config.yaml
hidden_size: 96
d_expert: 32
moe_layers: [0, 1, 2, 3, 4, 5, 6, 7, 8, 9, 10, 11, 12]
norm_place: "pre"
norm_eps: 1e-05
rope_fraction: 1.0
qk_norm: true
parallel_block: false
init_std_qkv: 0.0795
learning_rate: 0.00601
schedule: "wsd"
doc_mask: false
max_steps: 7651
Below are experts of layer 9 (counted from 0) of a mixture-of-experts language model. Rows are named router (the router's row for the expert) and show model dimensions 0-95. Each number is 500 + 40 x the weight over its row's rms, rounded and kept within 0 to 999. Numbers have three digits each.
After each expert's rows: a language model's description of what the expert responds to. This comes from a sample of Wikipedia text that the model never trained on.

# expert 35
router:436427532441555591499488433482522445503467513473456517543422500493432422538530493535539558564498461480531412515525451548467507539550455522465574491514441438547548538491510447520555514445458460494478503500543461452501501492473472507517538512533530549526468529559503470511528488438478481473
Description: Letters within acronyms. Capital letters inside acronyms, codes and call signs in technical or sports lists, e.g. TR-U-CKS, S-L-C-41, U-C-LA, W-W-E.

# expert 45
router:455480494502500576499418412471525477528492518504415472492472440505526451528506453524534478493456458514527437516567543562502472486459521502520477466512540527536511493518478494498522500396488478576531493570513426541519462523522448516489493443513583486457503569549446401463501508499513423468
Description: Line breaks, consonant clusters. Line breaks after section headings or labels before lists and tables, plus consonant-cluster pieces dr, br, str, thr, as in drone, bronze.

# expert 56
router:501427564486567568545496499538550456490493477469501509446467482459507422525555474533566546489475481485529496499471489517489501528528500505544568467541461519538544456449506520472536522454508482625404511487516476523536502552560472518540502456538571510505408503540478450526560494445543476442
Description: Vowel pieces like a/ai. Single vowels or short vowel pieces inside or ending words, often in taxon, Asian or foreign names, such as brachydactyla, Afghanistan, weather.

# expert 21
router:447467544463547510479482449482539456479490500489470450554472534515448436533510472516468555495414482463533409499520550509463512464535526529513557508560406436514542539520464480521498499407471469516484476506562428446559475540521474494504520460500543567450475556548502444473559481452553529520
Description: Capital initial letters. Single capital letters starting a proper noun or capitalized word, mostly F, N, W, as in Flandria, Finnish, NFL, Fouls.

# expert 17
router:488430505434520512569476471467583462532469500522514474508490501499495471472481433517483488450425471568537463443485449478406491504512514530479510497500414464484492531426439476549524515480509500533415504522593458514506507489557470512483509449478560542468479495586462440551573537517516443514
Description: Mid-word "en" pieces. Word-internal pieces, mostly "en", plus capitalized name starts like Mar, Mon, Ben, Mac, e.g. Op-en-ing, auth-en-ticate, sc-ene.

# expert 23
router:471446489508520556515458455508569423517524556463490507471537519491454487489552448508483510493446498549541466477566482551411565485533494497498537369541458442540448500448473472529542512478471514560511460524504489470485494502520461496443486515518565480474455483592447444505481432529473511428
Description: Plural and word endings. Final suffix pieces of words, mostly plural -s endings like -ens, -os, -ers, -ts, before punctuation, e.g. specim-ens, studi-os, resul-ts.

# expert 43
router:459429544457559515470466419521531433553438537484439482504488481487477489505479430485492502491436468438562464450548465499482541519548464547533564496526462435519536518528498508541516495422471482492479488570502412516522433480488498560535522475554588546454456495517472509519538516435559472493
Description: Surname initial capitals. A single capital letter beginning a surname or proper name after a first name or title, such as L-etterman, H-opkins, B-ourne.

# expert 52
router:451476468478514545568436464515542404487510515472466508478524513500471431476494441487525492516450490520557465494534512528460474497481559453521491420526472447508475516482413506502530572470413496518472396488586467439545517562494463496516480517559487491510445509579509458448501444511531464449
Description: Verb stems before suffixes. Latin-derived verb stems awaiting an ending like -ed, -ion, -es, such as super-vis-ion, provid, assist, conv-inc-es, believ-ed.

# expert 15
router:425473550508557576552488508473535468514488490529532481533523483489480456545577438513563456524486460513565450492539509520466543525527483506490576457459471466529489493502531469513536525490393483571482495539535427449553508490486504530510507473459521510457502571597469462449526441482496395525
Description: Word-final suffixes. Final suffix pieces closing a word before punctuation, such as er, ed, ated, ber, ing, in sniper, admitted, completed.

# expert 9
router:457461547496535499475441507544502486577447489486403448519455496456456443530519410507522481501471400519509457462562513580471495486474467485512517415540507515527520526485520505564505501472441497573439510503599460474487461504478500490518520448524533531520483549589500482489579476516539481464
Description: Pro prefix, sentence breaks. The word piece pro/Pro starting process, proposal, propulsion, and suc in success; also sentence-ending periods and line breaks in lists.

# expert 40
router:527481583482563524534452499449510499544437555487470486530453503469493501482518448480508487527440456468545446466543453534463497494524458497525541504484419476556490501454415484511509485503451488514433492499542377420532501504560432520544470530541521579487470526501482469484566510547589475511
Description: Coordinating conjunctions. Coordinators joining items or clauses, chiefly and, also but, or, &, while, then, as in shoddy and lifeless.

# expert 32
router:477405495512493552521449399515481424482460566552498496481463520482456419548497445546531528510481429485550420528527508559440529512478492493574551489476473520531479517469462532543549488445441485500512485576466506500469513499479413524525540479482532512448412467536492483437484482506546484480
Description: Numbers in tables. Final digits of numbers followed by a space, in tables, statistics and measurements, such as scores, vote counts, elevations, coordinates.

# expert 3
router:460447562465535533524405439516476459497471510473478500463507531392453472512505449465495508498477454517524498551516546542525468458523443472476535492512489522562524540451477473497530483496473476590473486468559530484537518566538493550551518477459592485465482481556482418455568468424496474434
Description: Mid-word Latinate stems. Inner word pieces before Latinate suffixes, like i in ancients or materials, plus gener, anim, associ; also markdown table dividers.

# expert 53
router:446508542431536567468434421479505485574429496538535459494467522466456412531501424476477527500467437466504485535511483543438481468505519523502486421512468457512531460458486498496507454451469512527457490548534484473502451537475423532576469511522505534448484450612465437502546492482539500502
Description: Given names, saints. Common first names and place-name prefixes starting proper names, e.g. John, William, San, St., Saint, Mount, Pope.

# expert 5
router:453464523429536567536438472503519458527429500509448478538494512476455474530564438482490535514497490484583454458556485526428531507502455507497535398474455488551507483516425493530562520459468497542452481539497439525558431516488490482539518442534491493411482452520483430504539438469553519504
Description: Definite article "the". The word "the" after prepositions like of, in, by, before institution or place names, e.g. of the Royal Society, by the Government.

# expert 58
router:432469516420538499457417455490513464504443524537414509526550516466502452540503493550491531458454426512510462429532438566483489510469503511519563443457435467507512498524446493564574548480458480514461504510523417534558482521521469525530542486515567513473504507509460459456550445424516467482
Description: Determiners before nouns. Determiners and possessives beginning a noun phrase, such as the, this, his, these, same, often after a verb or preposition.

# expert 54
router:453468497459559518525455460475537468537473537469499514517538526457540380490537490521528512573494508484556521486547563574487476449547476514544488514462436463588555476462477478520544570509449505542468478507448416434575484549476473498490508532459525462483495501573495444489558512525528445477
Description: Verb and noun stems. Verb-like stem pieces mid-word before suffixes such as -ing, -ment, -ation, such as campa-ign, design, develop, del-ay-ed, attack.

# expert 28
router:451446502470604502511498458525543492507505517491497455498520469460484484518474465491448534497461454469526501521541487488458459488515411454553508429494491450525421528491462517494512540393424490524534414462483439459514559490515482534542546486533548457486494459569522451421570462463545528452
Description: Word-initial ap/col pieces. First pieces of split words and names, especially ap, Col, Am, Tri, Hon, as in ap-prenticed, we-ap-on, Col-en.

# expert 26
router:498492473510536539519440454539515479513459535460425510519490513518428497523522528532521545507481462510499439512568461540505562546529457496528584418453449443484504442417409492528529490495432509521467473520520465465495541500529471507509520453546546587454468530570465436446555431490523518484
Description: Plural and word endings. Word-final pieces, mainly plural -es, -s, -ers, -ames, completing nouns and place names, such as times, engineers, Mersey.

# expert 48
router:471419498496573527511426457547538405546486536545524468515503542413479488524522448541540561489462380494567470471526513541473467518552505501520535438505477484517460478493461496520490520417450481581500463514518477507511466561487482554549499516541505501473482527520485448458525521542563445450
Description: Table cell separators. Pipe separators between table cells after numbers, and semicolon separators in number lists, as in election results, climate and sports tables.

# expert 34
router:496447583509537456533428488457546451526410472518485503501549550444485465574536411503505510481484467495517464467547546510475553523575489482549528485454496430503516531491495494522497555500430515521486525569541452490524476522513483483488473481459544529489496509626453468470569516417551477480
Description: Prefix-like word starts. Opening pieces in, on, over, inter, high, con that begin a longer word, as in on-line, over-time, in-herited, High-er.

# expert 13
router:504507517473521520516483451509499428499470589463512437497492517482496461531549404475565533464501430466549443530571495610513532539476502491496502434544465475520472491446504487530535533448473461558494481527564422470524468526513415553513525481538505582466514523531435451457462476479474464502
Description: Score and range dashes. En dashes and hyphens between numbers in sports scores, tennis sets and year ranges, such as 6–4, 1-1, 1939–45.

# expert 62
router:446465538517569499515458496488525441520452501498473429429518461521462427520451463463462499509469437503549435501565510516453536463534488437480532417481521520495498561492466426475529469435469502560469488540521401414507501552494465476496540447564488480496410499526465484460520515499535457498
Description: Lowercase consonant-cluster openers. Word-start lowercase pieces after an article, like fl, bl, sl, od in today, Col, hear, jud, as in flaps, slogan, cranial.

# expert 6
router:497435553537536563484479507527574450517501543506511533500500450491528450458541469589506523513516480481526496498493498518455489478496440416526537464529455504542484456452502490513541516474381472573413510517501402490480543507481443574501511476488526495476455496588504481459508432459560442473
Description: Non-English name syllables. Middle syllable pieces of transliterated Asian, Baltic and Indian names, such as Luka-us-kas, Suz-uk-i, Vij-ay-am, plus non-Latin byte pieces.

# expert 33
router:494414548467512519480466464475521435483470501551487535549505465448425441530494428494501547525460442450583402526522446579466462551497486544542523528502442473531538493538518484525510483443460515534460477553507413474522507484515467517540541534582546532494498550540465529527555487444478509507
Description: Coordinates and capital codes. Minute and second marks (′, ″) and degrees in map coordinates, plus capital letters starting codes or names like VCU, Xbox, M.

# expert 16
router:457442510474528509518512431548547474508478504510480466506551474521451447494570469543551542491437460457507438479532437493440484545538519417490592480495474500586514517483498507486490508473414477562465499514529412480571486479501414550535483453491485501517450477554520437440515522488553469461
Description: Subordinators and as. Clause-linking words such as as, that, when, because, although, mostly after a verb, as in disguised as, argued that.

# expert 24
router:517474523432530488558442483515536420550517505488485477470555438451489457507568472509551539483519504464527426516511466556427453471523441509429482477415474521561476503481430473559518534486484495520377464559506488489501485498463435514520502515513521534514484529557462450450583477470530474477
Description: Latinate word stems. Opening stem pieces of Latinate words that need a suffix to finish, such as offic-e, Reg-iment, inv-ade, requ-, prov-ince.

# expert 8
router:514472550513486557464461423490472474461466511469448497484509499457472457465489455605538558452495474464505506512524525533480526497509499554552542442481420477531517508437519496556518556407455497541465498562544427487518486506466481510511543495449507563405502506568474426482596527505536485508
Description: Paragraph breaks before headings. Double line breaks ending a paragraph or list, usually just before an == section heading ==; also sentence-ending periods and quote-periods.

# expert 47
router:509424506491510570497471476481560461541464557480503487524472458465507424526549452521475541486512445575534396484560535588448493467504497475541528482470530512539533492498483479569516493521466455603458517503546409446499473517495509509577494443519542520495463472536459495524491423500546471459
Description: Line breaks in lists. Line breaks ending rows of tables and bulleted infobox lists, plus section heading markers like === and ====.

# expert 36
router:527379506534515543545454421469529399512510563500472502503450532429457466553484471551512560479484460471549425493490540487457558517456500471516540513488492487549475489486456512528517519464484463571467442528559465435532489535501442496510470479500508516484472567560436469459559488468565491526
Description: Parenthesized numbers and units. Tokens right after an opening parenthesis, minus sign or slash in tables, such as converted units, goal counts and negative temperatures, like (−4.0), (0), in.

# expert 51
router:442452552510563500475448466448558431545520517472500524461477445503501422524526480526505513510426485442500430522538525512480527507469484521558544448497446526475506484493487521510495549443443514563418504520537432459531504573539451501482524483512533518384424485536515449478496463530494420458
Description: Past participles and verbs. Past-tense verbs and participles after was or were and before by, in, to, such as hosted, built, released, won, founded.

# expert 0
router:402486493490589580489424503531537468502467570506507476474499460445476399491464470538515497487433432501519471534575505548405474492476507516494553481521471455510488487417481461530512506502437482484460501531502447484522467504503481564561530479503569462486444463518434489473529487464500425478
Description: Surname final pieces. Last word-piece of personal surnames in lists, band credits and tables, such as McCarth-y, Coop-er, Weav-er, -son, -ić.

# expert 37
router:469453523488552512520439443522539478478428498500462530489489538471455443493502401518539555554545460495571523451497463563409501450541489502519510431507545483510486437453492480511453507512471502600460509490488464477513479537512486514462554520482521470501439497582434405488534493431490548535
Description: Country and continent stems. Opening stems of country, region and nationality names, mostly United States, Europe, Pakistan, Asia, Scotland, plus et pieces like skeletal.

# expert 55
router:428465559436529536474475507514557444480502529479428501515498459536515392473517504509481518459443455512538482498545458547466524464542477473495538457513471470485492453492464517521486495468469513597496518526521461436522521517476423517515496514514565554445493513624513446473547499394527440481
Description: Syllables of rare names. Syllables within unusual personal names and species or genus names in biographies and taxonomy entries, such as Amu, Marigold, Brookner, Billbergia.

# expert 20
router:437479573483568503497509490516509466491481507480448452492512448504443467477497507533507480454510417469534471450536481584480512576581530443551525489524495506537472453509461512511534471453409498489460510494558421416524489548495494459539458496508542537491441518558439445483538435416544498482
Description: Name and term openers. First pieces of personal names, taxon names and technical words, such as S, Fre, Val, Kar, syn in synthase, Hy.

# expert 19
router:463434576483573542483465469489507481569441507538406529535426473444461478527509365484512460481434458459490424513531498528444471460499475502465544463506508475554461489449483507501543487498439494516427424543508469476484465487533491518549547485587502515517460530519498478506527513536533494522
Description: Sentence-ending punctuation. Period-space, paragraph breaks and closing punctuation ending a sentence or abbreviation before a new sentence, such as farm. The, Comdr. Thomas.

# expert 18
router:483403573498495486525460490534555399511431507515478457486456501481471458547516411528542543543431436519547490489514474518452531515536463506537568524507461447606482482432491482474485528512487496523468462510507479443478502566512453561542496480490502504491437564584509469481544478498566509497
Description: Numbers in statistics. Digit tokens that begin a number in census percentages, tables, climate data and chart positions, such as 95.25%, 10.9, 76.78%.

# expert 1
router:512476528522484518480444450495533406523470565485474555575532496490441446538509484541599500452476444548559503488495445576445547502539488475507544469489464449506515455478431513491560542447380505533453477538495495445477494496540447515497497492531501561499468493530475444500559458516489459454
Description: Math markup and table cells. Pieces inside LaTeX-like math (_{, }, $) and numeric table cells, plus word-medial x/ox pieces such as Remix, methoxy, jurisdiction.

# expert 57
router:496398496477563542518447481490516446487455519505480542449534485467466396528512438574533472549440493484556449509553486533436526544484460496512544513472492485563525482406533461561508475438491476518525419514522472481479466508470434500511503423520559528488501506582471505474543483499471493434
Description: Digits in numbers. Single digits ending years or list numbers, like the 5 in 2025 and numbered tracks, in sports, discography and filmography lists.

# expert 42
router:439438498471502524495446466488567478532434485506501515540525541490477420582514461512467535514485452509529471449518487508477540537504518543481514394494467483547497525505482495515542470464446464572415505573487369478530450511527435542557524469513519545460503548512502471460528469439554470490
Description: Articles and determiners. Articles and possessive determiners starting a noun phrase, mostly sentence-initial The or the, also a, Its, His, My, whose.

# expert 14
router:493423534430529541552489444478455480546425520511522515536476443443453513530526436553544501522448463516561474454480494535471534514515516449528545460473441506537518487452528484473550504447439449547447514636532430487563510497486439491518473503523504535465484513537453482492514519521562480436
Description: Infobox field colons. Colon after a field label in infobox-style lists, such as Founded:, Date of birth:, Cost:; also semicolons and ): separators.

# expert 7
router:476464564481547558476446481496586474496443531533500531519476471486454474518533439485512516461521463541502467458527523518436509543540468455522546458519454522518504516478496433506480510473446491580467543550568451521549497502481505546492480412453553529501515488577522428455627508455532437482
Description: Name-internal nasal syllables. Mid-word syllables ending in n or r inside proper names and places, such as Jiang, Kiong, Heinrich, Swinton, Anne.

# expert 25
router:509447573518563594513490495555531458530505491452429512523527515491471491525502456533517525478446479475537510543531493544439510524444478489537576449477451486529550482503561506525561543465524480553454478509492467481508436516540446580506482520512598500497430463610456438514556506517537473513
Description: Place and name endings. Final syllables of place and personal names, often Romance-looking, such as Laona, Governorate, Montreal, Rubinato, plus word endings like alternative.

# expert 30
router:492490534496523505554442461473582440492466469457404517525529493538503403459519490503479511452505487446538459504540481532455561528533515515486544500498482485573499482464516526579512566498457500556499480497519503441492501559522478525510504499499566446464444470571450472472614460477593452470
Description: Common nouns after determiners. Whole common nouns or their stems after the or a, mostly sports and place words, such as season, club, region, airfield, sometimes.

# expert 60
router:464454526458533552507472438477539479582420523515502501515477473490506463513533491487500488428423454520493470478488457542475486490551440557476589449534465469498446528520414477507565479422453439539495434539553442513535449494535488568531544497486552515476449525506471493478483444441536455531
Description: Possessives and J-names. Possessive 's after nouns, possessive pronouns like his, their, her, and initial J or month pieces, as in Jul, Jan, Jef-frey.

# expert 29
router:454466533501544512514449431490503391490404500475459471516483545474431449499511502482455508562510466395548442555535464531456527527506497496471514478538466472572544533458494467576540439492438491552495532502484426477529501519549489538517569475487482554501485525567507459510511543453528451522
Description: Single capitals, "it". Lone capital letters starting abbreviations in stat lists and tables, e.g. I-MS, I-OW, M-E-O, and the piece "it".